Weights of a small mixture-of-experts language model, trained from scratch on English Wikipedia.
Experts: 128 GeGLU neurons an expert, a softmax router, 16 empty slots to pick.
Below are experts of layer 2 (counted from 0) of a mixture-of-experts language model. Rows are named router (the router's row for the expert), gate (a neuron's input weights, with its number), up (a neuron's input weights, with its number) and show model dimensions 0-95. Each number is 128 + 24 x the weight over its row's rms, rounded and kept within 0 to 255.
After each expert's rows: a language model's description of what the expert responds to. This comes from a sample of Wikipedia text that the model never trained on.

# expert 2
router [105 115 104 130 168 125 134 144 126 127  95 106 131 126 148 165 138 142 130 100 110 156 145 111 127 150  84 122 121 117 120 135  94 114 117 122 120 154 134 135 152 149 120 107 162 164 127 149 159 122 144 144 140  73 218  98 146 108 113 119 118  94 127 137 138 170 134 111 104 130  63 125 141 141 120 101 112 152 166 112 140 119 116  70  87  94 139 103 124 135 154  71 126 105 131 109]
gate0 [154 139 124 139 152 109 144 146 132  75 116 143 128 115 141 136 135  94 130 144 107 111 109  88 111 106 110 107 139 135 147  76 154 114 152 161 133 133 142 138 174 110 136 146 133 158 144 137 110  89 143 139 114 143 102  94 138 114 151 126  92 154 152 125 159 122 120 145 119 133 119 111 127 114 145 123 130 171 107 185 146 136 141 152  78 110 127  98 133 123 125  85  71 152 159 114]
up0 [136 137 135 119 148 101 138 142 163  68 138 118 147 167 127 117 143 150 129 146 141 111 117  96 116 130 147 158 149 162 152 112  78 124 125 141 107  95 116 128 110  98 135 135 105 125 135 136 143 148 123 139 176 187 126 101 159  97 150  97 146 145 148  79 140  93 145 124 161 138 161 117 124 126 117 149 149 153 142 156 168 120  74 113 109 121 158 166 102 151 131 102  81 124 150 130]
gate1 [104 113 112 144 139 134 148 118 112 124 157 114 125 151 135 133 115 123 170 108 128 122 157  64 110 150 111  93 164 128  89 148  42 110 130 128 131 143 135 130 124 121 130 130 130 131 139 139 106 150 145 142  95 113 163 116 163 151 104 147 139 128 137 121 129 137  91 156 109 138 116 193 139 164 114 108 138 157 116 106 147 126 105 108 159  91 112 122 111 103 132 114 136 123 152 127]
up1 [129 160 129 130 148 145 175 103  77 137 137 116 113 153 167  98 168 119 123 138 132 180 148 127 142 116 114 132 147 126 115 171 118  89 136 112  59 117 129 116 110 156 130 108 128 110 139 123 100 125 142  93 122 138 117 105 168 135 105 141 135 117 146 106 105 126  69 137 143 104 128 131 134 158 139 126 131 148 125 169 149 149 124 116 149 122 172  83 124 155 126 107 132 114 149  94]
It responds to: Latinate word-internal fragments

# expert 56
router [ 71 125 151 135 122 134 158 155 168 124 125 144 125 122 103 146 122 139 114 112  91 160 116 129 124 133  79 146 158 145  91 137  86 109 102 138 145 138 139 140 173 139 132 140 118 151 114 116  96  99 126 103  89 118 138 117  67 161 126 128 134 130 126 208 154 137 141 111 110 150 130 117 120 133 125 116 121 173 156 138 136 134 106 125 112 143 169 110  79 122 100 136  83  73 135 107]
gate0 [126 135 153 177 114 138 152 125 153  89 141 130 102 139 141 111 159 117 120 157 112 136 159 164 119 132 148 161 155 154 105 139 133 159 114 134 116 161 104 105 117 117 163 125 124 137 122 160 109 116 108 104 129  68 177 143 106 163 132 134 173  98 144 167  82 116 137 142 140 114 143 130 166 167 176 171 160 114 134 107 170 137 140 159 129  92 117  84 118  69 135 158 100  98 149 119]
up0 [131 132  91 146 118 139 142 157 118 130  96 129 156 144 141 114 154 128 157 113 110 153 103 138 147  89 140  96 118 114 111 114 135 112  87  91 159 134 128 105 155 139 128 132 156 157 146 136  81 142 162 136 119  87 116 113 186  57 141 128  88  76 105 128 150 156 133 130 130 127  92 134 121 149 168  98  89 124 154 112 118  95 119 128 112 136 148 106 113 160 122 146 116 130 108  92]
gate1 [121 104  83  97 105 127 142 125 161 168 119 141 139 110 134 176 124 114 132 140 131 132 154 152 144 115  85 101 139 151  93 118  75 145 106  86 160 110 152  96 128 152  85 144 141 136 139 123 122 168  87  96  98 138 104 151 142 156 112 146 137 127 152 139 154 155  87 114 151 145 121 103 164 113 157  70 112 145 108 121 127 211 130 124 125 130  94 130 147  86 127 137 122 132 143 122]
up1 [137 112 110 110 122 170 123 106 122 128  91  88 135  70  78 112 129  87 128 120 121 137 147 117 157 137 185 147  98 133 124 155 151  97  83 105 101 136 131 111 132 167 101 169 103 157 157 114 119 113 107 118 103 144 128 138 136 135 127 135 152 173 117 127 138 137 140 114 164  75 131 144 155 136 145 124 117 103 143 152 116 108  79 119 122 148 161 169 151 176 152 104  62 126 113 126]
It responds to: Commas and over/up

# expert 10
router [141 122 108 137 144 183 165 159 156  98 147 156 129 145 117  97 118 171  97 127 126 160 159 119 124 113 128 130  84 140 108  79 122 156 102  96 147 146 130 136 161 128 115 102  99 112 104 129 113 127 139  95  97 120 151  95 100 106 126 129 150 110 135 150 122 122 189 125 106 138  82  87  70 121 111  99 112 124 138 110 139 137  78 128  93 113 144 109 141 129 109 113  84 108 161 105]
gate1 [145  95  98  73 146  85 104 115  95 126  69 108 139 126 136  71 152  75 155  91  80 150 110 109 120 157 167 137  95 149 122  91 111 144 120 130 111 139  73 116 140 133 123 126 133 124 160 125 103  93 113 105  95 125 103 138 114 150 120 150 149 103 126 117 147 152 152 121 124 116 161 137 139 155 168 123 148 127 139  89 119 138 136 141 155 164 158 139  70 117 126 138 131 124  72 150]
up1 [125 145 153 113 131  81 107 182 145 139 122 171 108 153 173  96 103 135 129  83 115 132 151  92 127 152 128  96 114 146 118  98 110 131 120 125 123 165  71 124 112 132 140 124 109 153 157 138 120 108 109 104 122  75 127 157  79 136 119 165 129 129 128 143 115  93 122 109  86 134 120 137 136 111 109 122 114 121 104 137 122 108  94 147 164 109 133 143  97 119 148 117 122 144  63 136]
gate2 [134 153 152 151 136 166 152 132 129 133 143 137 103 162 136 128 122 162  79 123 138 130 130 129  99 104 156  91 162 182 161 105 115 146 113 118 135 112  89 113 170 115 106 129 160 132 120 140 163  86  68 111 152  81 110 151 101  85 118 113 145  83  69 152 144 167 123 138 115 121 116 100 123  98 125 115 117 142 133 151 139 144 142 106 139 130 124 144 176  84 147 160  95 117 177 174]
up2 [105 115 143 165  86 151 126 137 111 133 126  70 131 130 115 138 106 138 118  94 110 113 129 132 126 126 109 128  83 125 175 130 101 131 133  96 112 146 132  86 156 105 112  71 127 137 126 141 134 135 146 141 152 150 134 130 135 107 160 143 103 129 167 132 124  59 151 122  87 133 139 102 139 131 111 134 107 106 110 137 138 139 101  81 130  97 150 143 130  87 141 119 142 123 147 137]
It responds to: Abstract nouns, relative that

# expert 31
router [104 108 133 182 153 167 144 103 183 125 112 142 125 132 110 201 117 150  69 144 134 152 152 129 119 163 126 140 134 144 120 121  82  87  84 126 151 159 128 160 143 116 134 135 150 124 157 113 130 139  93 109  83 104 145 127 120 134 127  98 166 130 136 149 121 132 150 130 120 137 123 133 135 121 134 102 140 139 131 110 104 138 122 118 124 126 162  96 141 163 133 114 106 128 166 120]
gate0 [134 125 118 162 129 117  99 131 160 132  73 143 100 117 156 135  99 115 108 135 145 151 118 121 106 103 124  89  90 122 128 119 105 157 140 108 130 136 156 175 109 104 192 169 145 105 119 143 107 159  68 142 119 152 139 150 110  98 144 128 138  91 135 128 168 100 135 119 124 108 128 139 121 184 115 133 183 133 136  90 142 107  94 114 154 146 116 120 164 165  88 102 145 120 148  99]
up0 [118 119 162 159 131 133 120 130 129 157 183 144 129 138 105 133 143 132 171 127 106  59 154 135 102 136 135 135 159 137 128 142 136 108  87 139 141  86 117 114 113 147 116 109 116 132 129 138  95  99 147 135 160 135 107 104  84 130 112 129 159 151 112 159 100 155 132 203 160 147 124  94 131  69 141 120  97 139 141 135 103 105 140 137 151 125 114 185 105 115 157 162  92 117 128 119]
gate1 [ 88 141 129 139  88 124 125 104 129 122 150 130  98 134 157  97 129 134 116 117 142 121 127 190 103  91 126 139 127  98 125 134 132 128 140 142 110 172 169 106 126  89  99 183 124  92 136 130 103  76 140 160 115  76 115 118 140 169 113 111 141 140 120 139 115 130 118 114 146 101 139 182 120 150 135 123 138 155 111  97 104 149 101 138 145 153 111 118 149 160 150 108 112 142 105 143]
up1 [ 86 118 103 145 143 189 102 113 109 154 121 137 153 128 106 123  78 129 124 152 134 155  95 112 146 123  99 112 158 156 123 115 158 134 104 109 131 129 144 132 126 118 126 123 132 181 127 113 152 161 149 121 149 163 126 152 115 123 136 150 154 170 136  95 124 171 153 128 148 156  94 137 135  94 128 166  97 159 151 114 138 132 138  98 126  65 165 135 160 138  97 136 158 140 162 121]
It responds to: For and possessive pronouns

# expert 40
router [119 112 139 170 168 150 137 114 133  94 104 103 100 144  88 131 143 123 124 100  98 144 149 119 108 161 110 122 118 156 138 118 120 112  98 117 142 160 177  89 145 113  96 126 135 135 156 135 126 136 117 107 139 119 124  83 118 112 111 104 126 124 154 137 129 132 125 156 148 133 116 120 130 126 124 106 120 146 148  97 136 166 138  86  73 141 148  92 127 121 105 120 123 113  76 116]
gate0 [129 108 105 137  82 127 131  61 112 132 133 123  93 152 151 102 128 136 115 156  81 149 121 161 141 146 126 104 135 122 155 121 140  92 143 163 112 142 103 142 149 106  78 196  96  88 140 136 144 150 101 132 120 145 177 119  86 152  94 137 152 158 137 101  86 119 124 121  90 166  83 133  78 145 115 156 124 120 128 105 166 122 183 105 118 117 126 151 141 118 175 145 143 138 157 117]
up0 [138 171  88 140 149 155 118 142 152 104 154 143 151 156 143 155  91 136 140 157 104 122  98 130 103 129 125 166 162 144 128 156 114 140 182 169 125 166 129 107 110 130 154 131 147 113 111 167 142 142 125 142 171 111 171 132  88 137 155 114  96  73 118 137 101 117 157 125 110  96 166 138 108  84 136 187 146 173 121 134 136 130 108 125 133 121 112 125 121 111 133 120 144  93 111 132]
gate1 [147 125 144  92 125 109 125 126 161 131 138  72  98  62 132 153 112 148 102 139 133 109 131 114 112 151  99 119 118 122 125 154 154 106 142 149 142 114 127 163 162  89 139 146 117 130 142 150  94 174 141 140  99 107 103 129 140 143 123 137 116 180 104 149 129 101 116 189 182 136 134 123 169 144 113 127 125 109 130  85 146 189 118 115 137 170 137 127 129 148 126  82 171 155 177 143]
up1 [ 96 114  85 156 131 127 109 137  76 134 107 152 125 139 110 105 131 103 171 123 116 108 124 151 101  99 116 196 141 117 157 138  90 123 117 107 132 148 112 134 104 134 127 115 142 155 133  94 147  90 131 137 174 134 120 125 137 112 148 109 168 124 155 165 112 115 123 117  59 148 151 137 153 124 135 138 124 163 132 156 148 143 115 136 169 108 139 134  94 153 127 133 110 106 105 105]
It responds to: Preposition of

# expert 62
router [ 87 105 125 140 159 160 117 122 126 117 178 114 131 105 116 157 129 142 118 128 124 151 112  61 124 156  88 133 132 125 138 149 108 117 113 108 145 148 126 107 136 128 105 127 180 118  95  96 103  88  87  82 123  84 138 113 108 126 151  87 158 129 122 122 127 169 162 103 134 118 147  97 127 148 169 112 127 153 150 102 123 163 140 133  99 117 145 148 112 126 141 105 116 129 105  95]
gate0 [133 113  83 127 129  91 122 135 140 118 120 155 157 127  96 127 133 135 106 164 100  81 129 139 139 133 144  84 154  95 146 102 125  99 182 132 132 145 135 101 135  95 151 108 121 151 170 134 160  97 170 134 143 113 119 122 154  95 149 166 123 117 141 110 144 131 117 122  93 149 125  99 124 138 113  90 132 103 133  81 161 129 155 121 129 125 166 201 150 145 155 147 153 132 145 115]
up0 [ 90 123 174 108 142 149 121 119 112 101 136  99 138 134 143  96 124 159 144 152 102 137 116 106 133 125 147 163 104 124 103 139 112 120 101 138  96 128 160 179 137 102  88 149 119 108  97 143 122 147  88 121 160  66 149 118 127 105 146 108 104 115 127 167 105 113 133 148 135 124 141 165 152 134 166 144 150 133  82 183 122 152 111 129 102 153 118  55 141 120 123 104 107 169 162 135]
gate1 [176  80 118 126 118 142 164 110 118 148 154  91 121 192 140 115 106 135 142 110 114 120 108 132  93 112 138  97 124 130 196 147 112 112 153 157 179 164  80 134 131 128  99 126 116 135 118 139  97 143 150 105 113 108 116 127 148 128 137 108 144 113 115  79 117 113 144  98 142 119 128  86 135 136 111 116 128 124 170 123 120 113 127 113 112 110 112 122 170 184 177  83 137 119 114 177]
up1 [110 113 140 138 135 154 134 138 143 132 133 134 169 119 128 124 135 139 122 100 136 129 163 135 145 143  97 100 102 121 151 113 120 108 157 107 188 159 101 117 148 133 132 163 140  92  89 124 127 128 101 128 153 148  65 144 133 145 134 136 121  99 193 118 133 140 138 129 183 138 165 153 150 139  94 123 145 168 153 180 138 116 112 141 135 119 115 121  98 112  94 121 126 131 137 184]
It responds to: Surname and place endings

# expert 55
router [126 100 171 148 116 167  96 179 152  88  96 148 144 108 109 151 148 175 115 142 104 161  97 117 128 168 125 150 121 170 142 140 132 141 133  94 159 151 127 139 188 109 126 136 155 125 134 133 119 104 131 116 135 139 165  86  82 119  86  82 137 112 170 154 150 141 148 102 115 178  98  96 115 121  93 107 122 127 126 136 146 116 116 121  93 127 146 124 110 124 125 113  87 107 106 140]
gate0 [143 101 140 144  86 170 121 121 123 129 109 146 144 134  88 162 158 129 124 130 156 121  95  97 142 105 110 151  82 133 126  96  97  97 117 137 136 131 120 161 170 136 125 151 121 146  72  99 136 151 128 105 131 106 152 129  62 156 106 112  80 113 148 138 142 147 160 104 161 115 148 121 160 123 139 140 108  73 132 138 119 168  99  87  94  86 152 124 131 144 103 133 152 174 160 147]
up0 [127 103 161 134  95 179 149 117 128 126 115 141 109 115 129 130  95 189 131 140 147  91 116 133 105 133 145 110 156 107 123 100 129 127 162 121 135  96 139 106 103 102 141 144  88 142 151 115 103 137 137  72 173  83 145 122 128 131  96 154 118 105 107 132 103 146 134 126 127 117  91 133 141 130 109 128 112  98 131 125 114 104 144 147 174  77 147 137 127 131  91 132 142 125 132 120]
gate1 [ 98 140 168  93 116  96 139  94 157 130 119 141 140 117 145 140 125 123 107 132  83 190 154 114 101 143 141 106 119 133 140 123 123 142 125 112 134 147 121  90 122  93 127  54  98 106 142 112 148 128 126 143 143 124 132 118 113 147 125 108 116 100 144 122 132  99 128 129 144 132 174 153 112 134 121 116 114 109  96 117  97 103 166 110 137 124 182 115 106 128 103  93 139 115 117 179]
up1 [ 88 129  96 122 123 121 120 141 137 138 131 148 193 122 133 147 188 108 106 121 106 133  97 131 149 156 116 131 134 139 116 136 134 147 141 140 122 140 126 110 132 140 161 127 170 106 174 145 149 117 120 164 133 100 189 111  90 114 107 125 110 101 140 130  94 145 131 171 126 162 150 144 133  88 192 112  84 106 124 125 125 129 100 125 106 136 111 132 147 101 117 121 116  95 124 158]
It responds to: Linking prepositions and conjunctions

# expert 52
router [121 119 136 143 137 144 122 112 133 107 116 166 140 142 130 148 176 131 132  95 157 131 135  77 120 208 109 113 109  96 103 107 124 140 108  83 177 150 136 103 116 103 105 160 126 122 120 102 122 114  93 120 137  97 188  88 100 143  99 130 153 104 142 154 138 131 132 109  99 140 130  99  96 105 113 105  78 156 150 100 138 130  74  96 113  89 122  89 131 137 134 106 119 107 135 133]
gate1 [138 155 136 113 107 163 144 105 128 123 122 147  97 113 139 130  97 106 104 121 153 147 101 110 102 155 123 142 134 140 150  94 143 179  83 118 105 131 121 118 101 116 106 143 115 147 151 124 109 122 117 123 147  99 165 113 130 111  81  94 163 134 134 111 123  87 138 131  89  89  80  83 137 130 104 134  76  95 156 148 121 147 150 101 115 114 153  88 167 120 138  91 112 147 104 106]
up1 [107  96 150 152 143 142 138 110 121 100 151 140 133 106 109 116 167 154 145 103 130 101 165 140 141 142 107 115 110 161 117  96 161 140 131 142 130 118 132 160 144 119 151 171 116  82  68 103 111 126 120  85 113 150 114 128 149 123 117 163 110 116 116 141 108 161 130 120 125 112 111 128  95 117 144 108 151 108 163 139 131 143 136  95 122 160 144 106 103  98 128 175 134  91 115 124]
gate2 [120 100 125 108 161 114 101 140 152 152 121 157 135 142 112 126 144 109 144 124  82  86 103 170 117 122 155 125  98 112 148  95  99 128 117  94 122 131 133 100 170 136  92 131  97 146 150 121 148 127 143 127  94  83 120 161 119 142 166 123 173 130 146 159 147 124  85 116 109 150 155 169 128 111 104 138 125 112  95 130  99 155 130 138 131 153 122 114 110 149 134 134 128 104  93 134]
up2 [ 91  93 160 127 186 116 157 119 124 109 135 157 103 111 117 146 119 139 110 164 120 112 127 164 180 175 134 129 125 116  96 149 122 154 149 133 134 144 146 111 146 139 103  94 175  98 126 116 143 143 131 151 155  88 145 121 115 114 147 131 126 185 168 100  57  83 120 119 175 124 125 137 152  94 128 150 108  79 113 107 123 139 148 126  94 139 138 131 119 116 150 147 120 151 158 107]
It responds to: Plural and past suffixes

# expert 1
router [123 126 160 131 127 149 132 123 156  95 134 139 119 158 121 188 157 121 126 115 145 148 158 133 115 163 145 166 125 174  93  97 146 122 117 143 156 135 128 116 148 166 142 136 113 138 108 119 110 107 118 120 133 113 156 102 115 131 109 117 114 120 120 158 165 165 149 139 158 129 106 116 114 152 160 106  88 117 148 115 113 185 117 113 102 123 168 127 111 141 103  67 104 147 145 125]
gate1 [162  97 119 137 163  78 112 144 140 136 167 161 188 153 141 105 120 163 153 166 163  71 144 128 115 134 135 136 122 126 137 104 137 155 147  81 101  94 186  84 135 120  99 114 121 104 112 109 119 139 126 171 144 136 114 117 109 143 118  99 114 153 156 134 102 112 141 124 134 165  96 132 120 149 163  91  90 151 105  96 142 125 116 133 130 121 148 152 102 108 102  98 137 116 152 151]
up1 [107 171 147 108  82 115  87 132 130 113 119 114 115 137 129 185 109 153  83  95 142 145 103 111  99 131 121 115 126 134 123 121  88 127  96 106 135 157  90 150 155 101 109 160  89 133 101 130 107 151  92 109  81 153 119 146 132 117 114 120 105  76  97 163 125 142 122 137 119 129 116 120 157 142 103 157 163 111 164 173 136 133 143 156  86 147 138 116 162 149 132 114 137 158 135 130]
gate2 [107 140 162 106 140 103 142 119 121  81 129 116  93  94 141 102 186 139 155 166  80 143  86  95 124 152 151 117 153 109 104 137 145 156 135 146  87 122 131 123 114 136 128 111 121  99 121 135  98  98 121 113 120 161  99 143 121 112 123 114 122 134 162 121 164 126 124  98  63 117 142  97 129 126 135 133 114 126 114 158 143 132 167 129 139 137 137 158 133 117 183 123 127 139 108 120]
up2 [ 83  60 160 130 138 163 141 134 160 126  93 153 137 156 150 133  88 124  98  93 117 119 155 120 128 121 121 112 123 130 128 105 151  79 127  98 158 119 158 129 154 165 172 156 144 118  93 103 117 145 125 165 105 131 104 172 169 125 145 159 120 126 140 151 113 143 112 103 144 178 130 149 131 136 171 130 164 162 156 161 109 116 175 111 127 130 136 104  86 126 118 151 137 127 152 148]
It responds to: Personal and social nouns

# expert 4
router [117 106 129 146 134 155 125 125 128 107 143  98 143 116 120 163 123 154  82 122 163 162 115 106 125 117  92 153 145 127 132 119 124 146 141 109 134 142 139 150 141 140 157 118 142 128 146 114 158  91  98 102 114 117 148 107 138 108  64 120 158  92 143 139 154 173 139 123 108 141 132 116 120  99 103 114 101 140 136  89 115 142 131 129  67 124 164 121  82 130 124 115 123 123 126 136]
gate0 [136 122  96 115 131 159 109 132 119 132 144 135 130  94 126  97 121 126  87 132 128 126 107 108 143 135 111 106 116 128 122  81 126 144 128 124 139  99 148 161 129 133 150 128 112 131 135  76 147 170 149 114 152 107 152 125 154  95 152  78 151 136 143 123 171 159 149 119 105 149 133 104 105  80 107 120 148 106 122 160 110 166 133 122  99 136 159 122 156 123 162 117 161 122 181 147]
up0 [159 161  97 127 143 118 140 130 128  88 159  70  83 154 155 124 115 123 160 139 161 104 121 109 127 138 118 113 114 134 159 146 169 120 129 121 125 108 132 150 110 147 133 143  70 134 106 101 121 143 186 127 134 121  90 148 137 117 101 101 130 170 102 130 156 172 134 136  82 130 123 138 116 118 153 130 183 112 121 145 116 122 132 141 141  94 149 173 106 166 117 143 157  92 125 137]
gate1 [150 103 140 139 114 174 135 120 122 160 155 112 135 133 110  72 147 192 101 160 161 160 136 173 126 132 201 151 142 135 156 143 108 107 126 172 141 148  55 173 102 117 138 130 135 138 122 155 113 141 142 112 100 130 166 109 129 111 128 115 145  98 123 157 127 108 105 125  81 119  90 111 105 148  91 107 153 151 120 135 128 103 141 133 158 109 114 113 162 125 150 134 126 138 160 107]
up1 [ 83 109 117 137 170 156  93 112 188 107 107 179 136 150 138  99 110 145 180 120  94 149 151 126 142 161 153 173 179 138 118 131 130 105 162 120 167 122 100 122 167 108  99 128 133 129 141 140 140 108 132 157 133 129 132 110 130 134  97  97 146 138 129  88 145 111 130 120 144 138 104 135 111 118 139  98 163 170 123  93 145 139  89 118 110 110 116  97 139 116  83 153 120 118 126  92]
It responds to: Commas after names

# expert 36
router [130 113 155 120 150 158 174 141 135 103 123 145  72 112 137 157 135 124 136 104 115 165 135 117 120 126 115 194  92 141  78 109 140  91  80 109 152 125 150 130 137 145 146 127  87 109  90 118 115  84 105 148  99 124 144 106 141 154 122 148 132 109 172 140 138 121 170 126 111 132 122 131 117 103 130 105 138 164 103 132  85 165 121  93 132 130 145 107 109 151 117 103  65  96  94 121]
gate1 [ 97 132 127 130 144 139 117 129 100 141 111 183 140  85 177 170 102 112 139 162 149 173 162 107 154 123 111 139 128 122 179 131 129 150 104 118 139 141 130 130 149 123 135 146 147 135 119 117 169  82 110  74 130 124  85 129 147 118 146 118 121 136 160 108 109 150  92 146  87 115 125 130 147 100 117 140 103 115 124 168 125 133 114  77 108 106 140 131 107  94 147 152 147 164 102  84]
up1 [138 147  87 132 129  91 123  98  84 100  83 121 105 157 138  96 124 136 159 112 110  83  69 153 121 119 119 111 135  94 116 143 132 145 127 122 104 149 136  81 174 155 184 126 136 151 105 125  90 136  82 111 151 135 119 109 175 140  67 106 170 119 114 123 129  90 141 102 138 149 134 121 167 128 142 121 127 160 167 102 174 134 120 105 143 143 124  99 151 118 127 107  86 149 163 103]
gate2 [ 98 124 168  85 159 147 136 148 155 141 121  82  85 120 125 129 110 114  90  77 133 142 123 101 111 124 168 126 115 151 117 123 140  78  84  93 134 101 135  85 126 107 131 121 127 142 136 117 135 143 114 113 145 178 132 131 167 133 116 142 146 155 128 116 149 105 164 136 107 110  77 116 131 146 134 113 110 149 133 147 129 148  97  98 147 118 121  98 121 141 132 116 140  96 135 136]
up2 [ 81 109 150 116  87 136  93 114 145 102 150 123 124 152 137 169 112 122 120  82 117 123 137  95 173 128 133 126 101 149  69 122 127  99 140  82 167 108  91 115 163  78 133 133 113 112 132  99 154 169 103 139 123 154 129  96 164 123 116 163 140 125 111 107 150 115 150 165 126 113 138 139 132 122 172 155  92 125  86 201 106 192 126 127 130 113 133 100  98 121 128 145 134 152 100 147]
It responds to: Abstract common nouns

# expert 44
router [134  84 115 133 140 149 140 103 185 134 146 110 126 108 110 142 153 141 108 148 107 158 105  81 124 179 122 165 138 124  74 156 114 118 114  62 161 154 128  94 165 126  76 117 123 102  69 125 128 115  98 116 120  86 117 114 129 126 135 113 138 103 147 133 173 128 159 119 160 129  90 107 118 143 145  99 143 139 133  92 116 130  87 124  84 131 124  57  64 132 143  99 141 129  94 108]
gate0 [138 150 142 134 106 131  87 133 127 143 157  89  99 119 123 161 158  88 115 165 117 130 140 127 131  98 132  68 112 118 120 112 120 146 166 171 182  77 128 145 119  87 107  68 154 100 151 120 161 117 115 133 140 132 102 106  92 156 177 137 141 111 133  88 136 116 118 157 139 108  93 144 144 138 127 115 135 165 139 113 134 142 143 111 136 165 138 165 130 167 144 177 156  96 106 138]
up0 [134  96 129 132 115 182 141 135 115 109 118 106 106 112 158 129 198 128 112 171 120 167 118 162 129 121 100 112 169 157 136 130 158 124 200 142 130 134 134 144 117 136 103 144 107  91 174  81 162 144 128 128 120 167 147 105 118 132 138 125 148  93 139  89 112 109 127 121 128  67 147 143 111 132 138 104 149 142 172 141 141  91 132 132 148 139 111 145  93 101 153 137 124 117 106  80]
gate1 [126  85 136 123 111 150 129 144 106 131 136 163 117 154  99 135 167 178 122 156 108 167 142 143 133 149 100 108 167 125 148 131 102 137 149 104 105 123 113 119 109 177 166 124  98 101 126 155  73 131 105 126 106 102 115 110 172 120 144  88 119 150  90 147 101 106 136 145 123 157  97 134 108 110 125 107 146 129  88 136 123 105 146 118 106 129  86 121 133 150 103 148 109 122 100 184]
up1 [152 129 124 172 135 108 132 111 103  98 138  84 122 118  57  83 139 135 133 158  89 140 145 139  90 132 132 152 153 149 104 130 135 139  88 129 127 127 181 115 136 145 148 134 136 139  83 144 133 138 138 125 151  90 150 161 111 138  58 158 119 156 136 159 121 125 115 127 147 167 138 107 119 132 132 105  94 150 118  82  78 120 137  94 142 120 104 110  75 124 190 108 135 110 123 121]
It responds to: Table pipes and headings

# expert 9
router [114  73 137 166 115 156 150 135 171 116 119 100 133 162 142 123 137 173 106 110 100 140 123  95  92 171 141 145  98 144 144 141  93 142 112 112 147 160 126 126 172 150 163 122 146 156 121 114 120  91  87 127 155 126 146 120 141 126  80 150 124  84 144 122 168 164 140 158 119 130 136 116 129  83 125 108 121 172 175  57 103 130 142 100 118 147 139 152 104 140  82  72 114 115 142 105]
gate0 [ 68 108 145 149 119 152 142 100 129 152 126 156 122 110 147 142 148 119 154  97 114 141 109 156 122 122 149 155 119 117 128 170 140 160 100 148  98 103 158 104 140 160 136 123  97 120 127  61 114 155 128 143 134 113 141 120 128 142 119 119 112 162 154 119  97 131 105 138 155 120 147 118 132  96  94 121 102 137 115 128 144 154 123 114 149 163  99 137 169 110 159 146 168 118 136 156]
up0 [151  99  95 154 114 151 137 114 159 178 113 129 139  84 162 170 104 158 145 107 106  96 122 140 138 132 158  99 151 108 106 114  90 122 131 120  98 119 123 156 136 129 152 123  92 156 108  68 156 131 138 142 122 123 127 113 134  74 121 143 151 145 130 120 157 112 139  91  99 152 142 101 122 101 116 107 148 144 133 149  80 146 136 132 132 142 101  93 131 111 131 168 121 135  80 135]
gate1 [108 128 114 135 140 122 118 186 149 147 109 117 116 165 139 131 159 116 151 135 128 146 141 159  93 129 123 164 129 114  87 125 150 129 176 152 135 142 171 140 114 148 126 137 147 122 131 135 147 101  81 124 119 100 180 122 157 128 129 109 121 160 146 124 160 102 152  90 150 154 140 121  82 157 136 147 165 121 109 165 125 121 104 138 124 138 120 153 133 103  65 133 107 147 117 122]
up1 [129 196 131 128 129 109 105 133 148 122 151 127 162 116 122 159 163 101 127 135 134 149 120  77 169 161 146 144 125 146 142 138 137 116 140 120 136 137 132  84 127 117 138 161  84 118 185 128  95 134 133 100 131 145  94  98 110 133 139 126 125 129 101 108 139 121 160 174 160 109 107 122 132 133  89 102 127 136 133  94 123 110 146 117 164 109 129 129 114 117 150 152 151 172 140 108]
It responds to: List dashes, opening parentheses

# expert 19
router [101  88 160 153 150 183 157 170 122 114 149 120 107 125 107 107 134 152 141 117 122 140 131  81 127 147  98 150 139 146 112  97  79 101 106 117 105 136 156 132 171 134 145 133 126 150 111  79 117 122 162 109 129 119 140  84  99 114 167 102 138  93 137 119 122 133 150  91 111 113 135 140 118 101 115  79 130 164 128 127 122 177  97 102 130 143 177  99 116 146 131  99 153 137 120 152]
gate0 [138 106 115 104 153 112 133  88 111 145 129 120 170 102 103 137  65 131 164 140 129 131 139 163 108 140 149 139  46 135 122 139 108 131 147 140 148 177 119  93 162 111 107 120 125 171  95  61 180 132 119 122 142 120 135  60 113 129 128 171 127 148 165 114 126 166 177 153 156 135 100 147 163 145 135 118 153 129 132 131 172 102 109 127 120 140 130 148 136 110 170 135 108 157 137 148]
up0 [118 124 121  99 138 139 100  82 127 142 113 122 160 132 110 121 106 121 157 127 174 119 109 135  90 128  99 154  79 121 169 107  90 126  86 140 147 150  99 161 160 133 142 173 131 132 132 107 104 128 110 138 110 126 130 130  86 158 139 129 172 177 119 145 113 142 160 184 129  79 152 128 134 129 121 141 165 120 155 114 170 130  97 152 132 153 120 129 145 189 163 114 124 134 120 168]
gate1 [173 103 157 130 113 180 127 163 115 157 110  84 121 136 117 132 103 140  96 125 103 130 122 124 131  93 105 146 104 111 137 171  99 128 130 125 151 159 110 119 163 131 161 116 120 105 170  77 118 119 152 112 118 158 167  99  85 106 121 116 152  93 119  83 131 116 122  97 121 148 144 142 102 136 132  84 135 151 112 121 158 120 134 118 154 160 136 150 131 135 132  86  78 147 116 102]
up1 [198 110  95 139 102  93 110 148 137 102 121  99 157 125 121 154 108 150 136 159 137  84 166 119 140 142  94  92 109 105 147 105 129 107 139 134 152 126 174 147  77 109 132 147 116 152 117 149  58 126 166 122 127 142  91 105 148 112 120 147 137 130 120 143 117 151 121 142 132 134 108 131 160 121 132 133 160 119  89  82 159 107  90 128 116 110 179 119  95 113 102 141 101 103 141 130]
It responds to: Symbols between numbers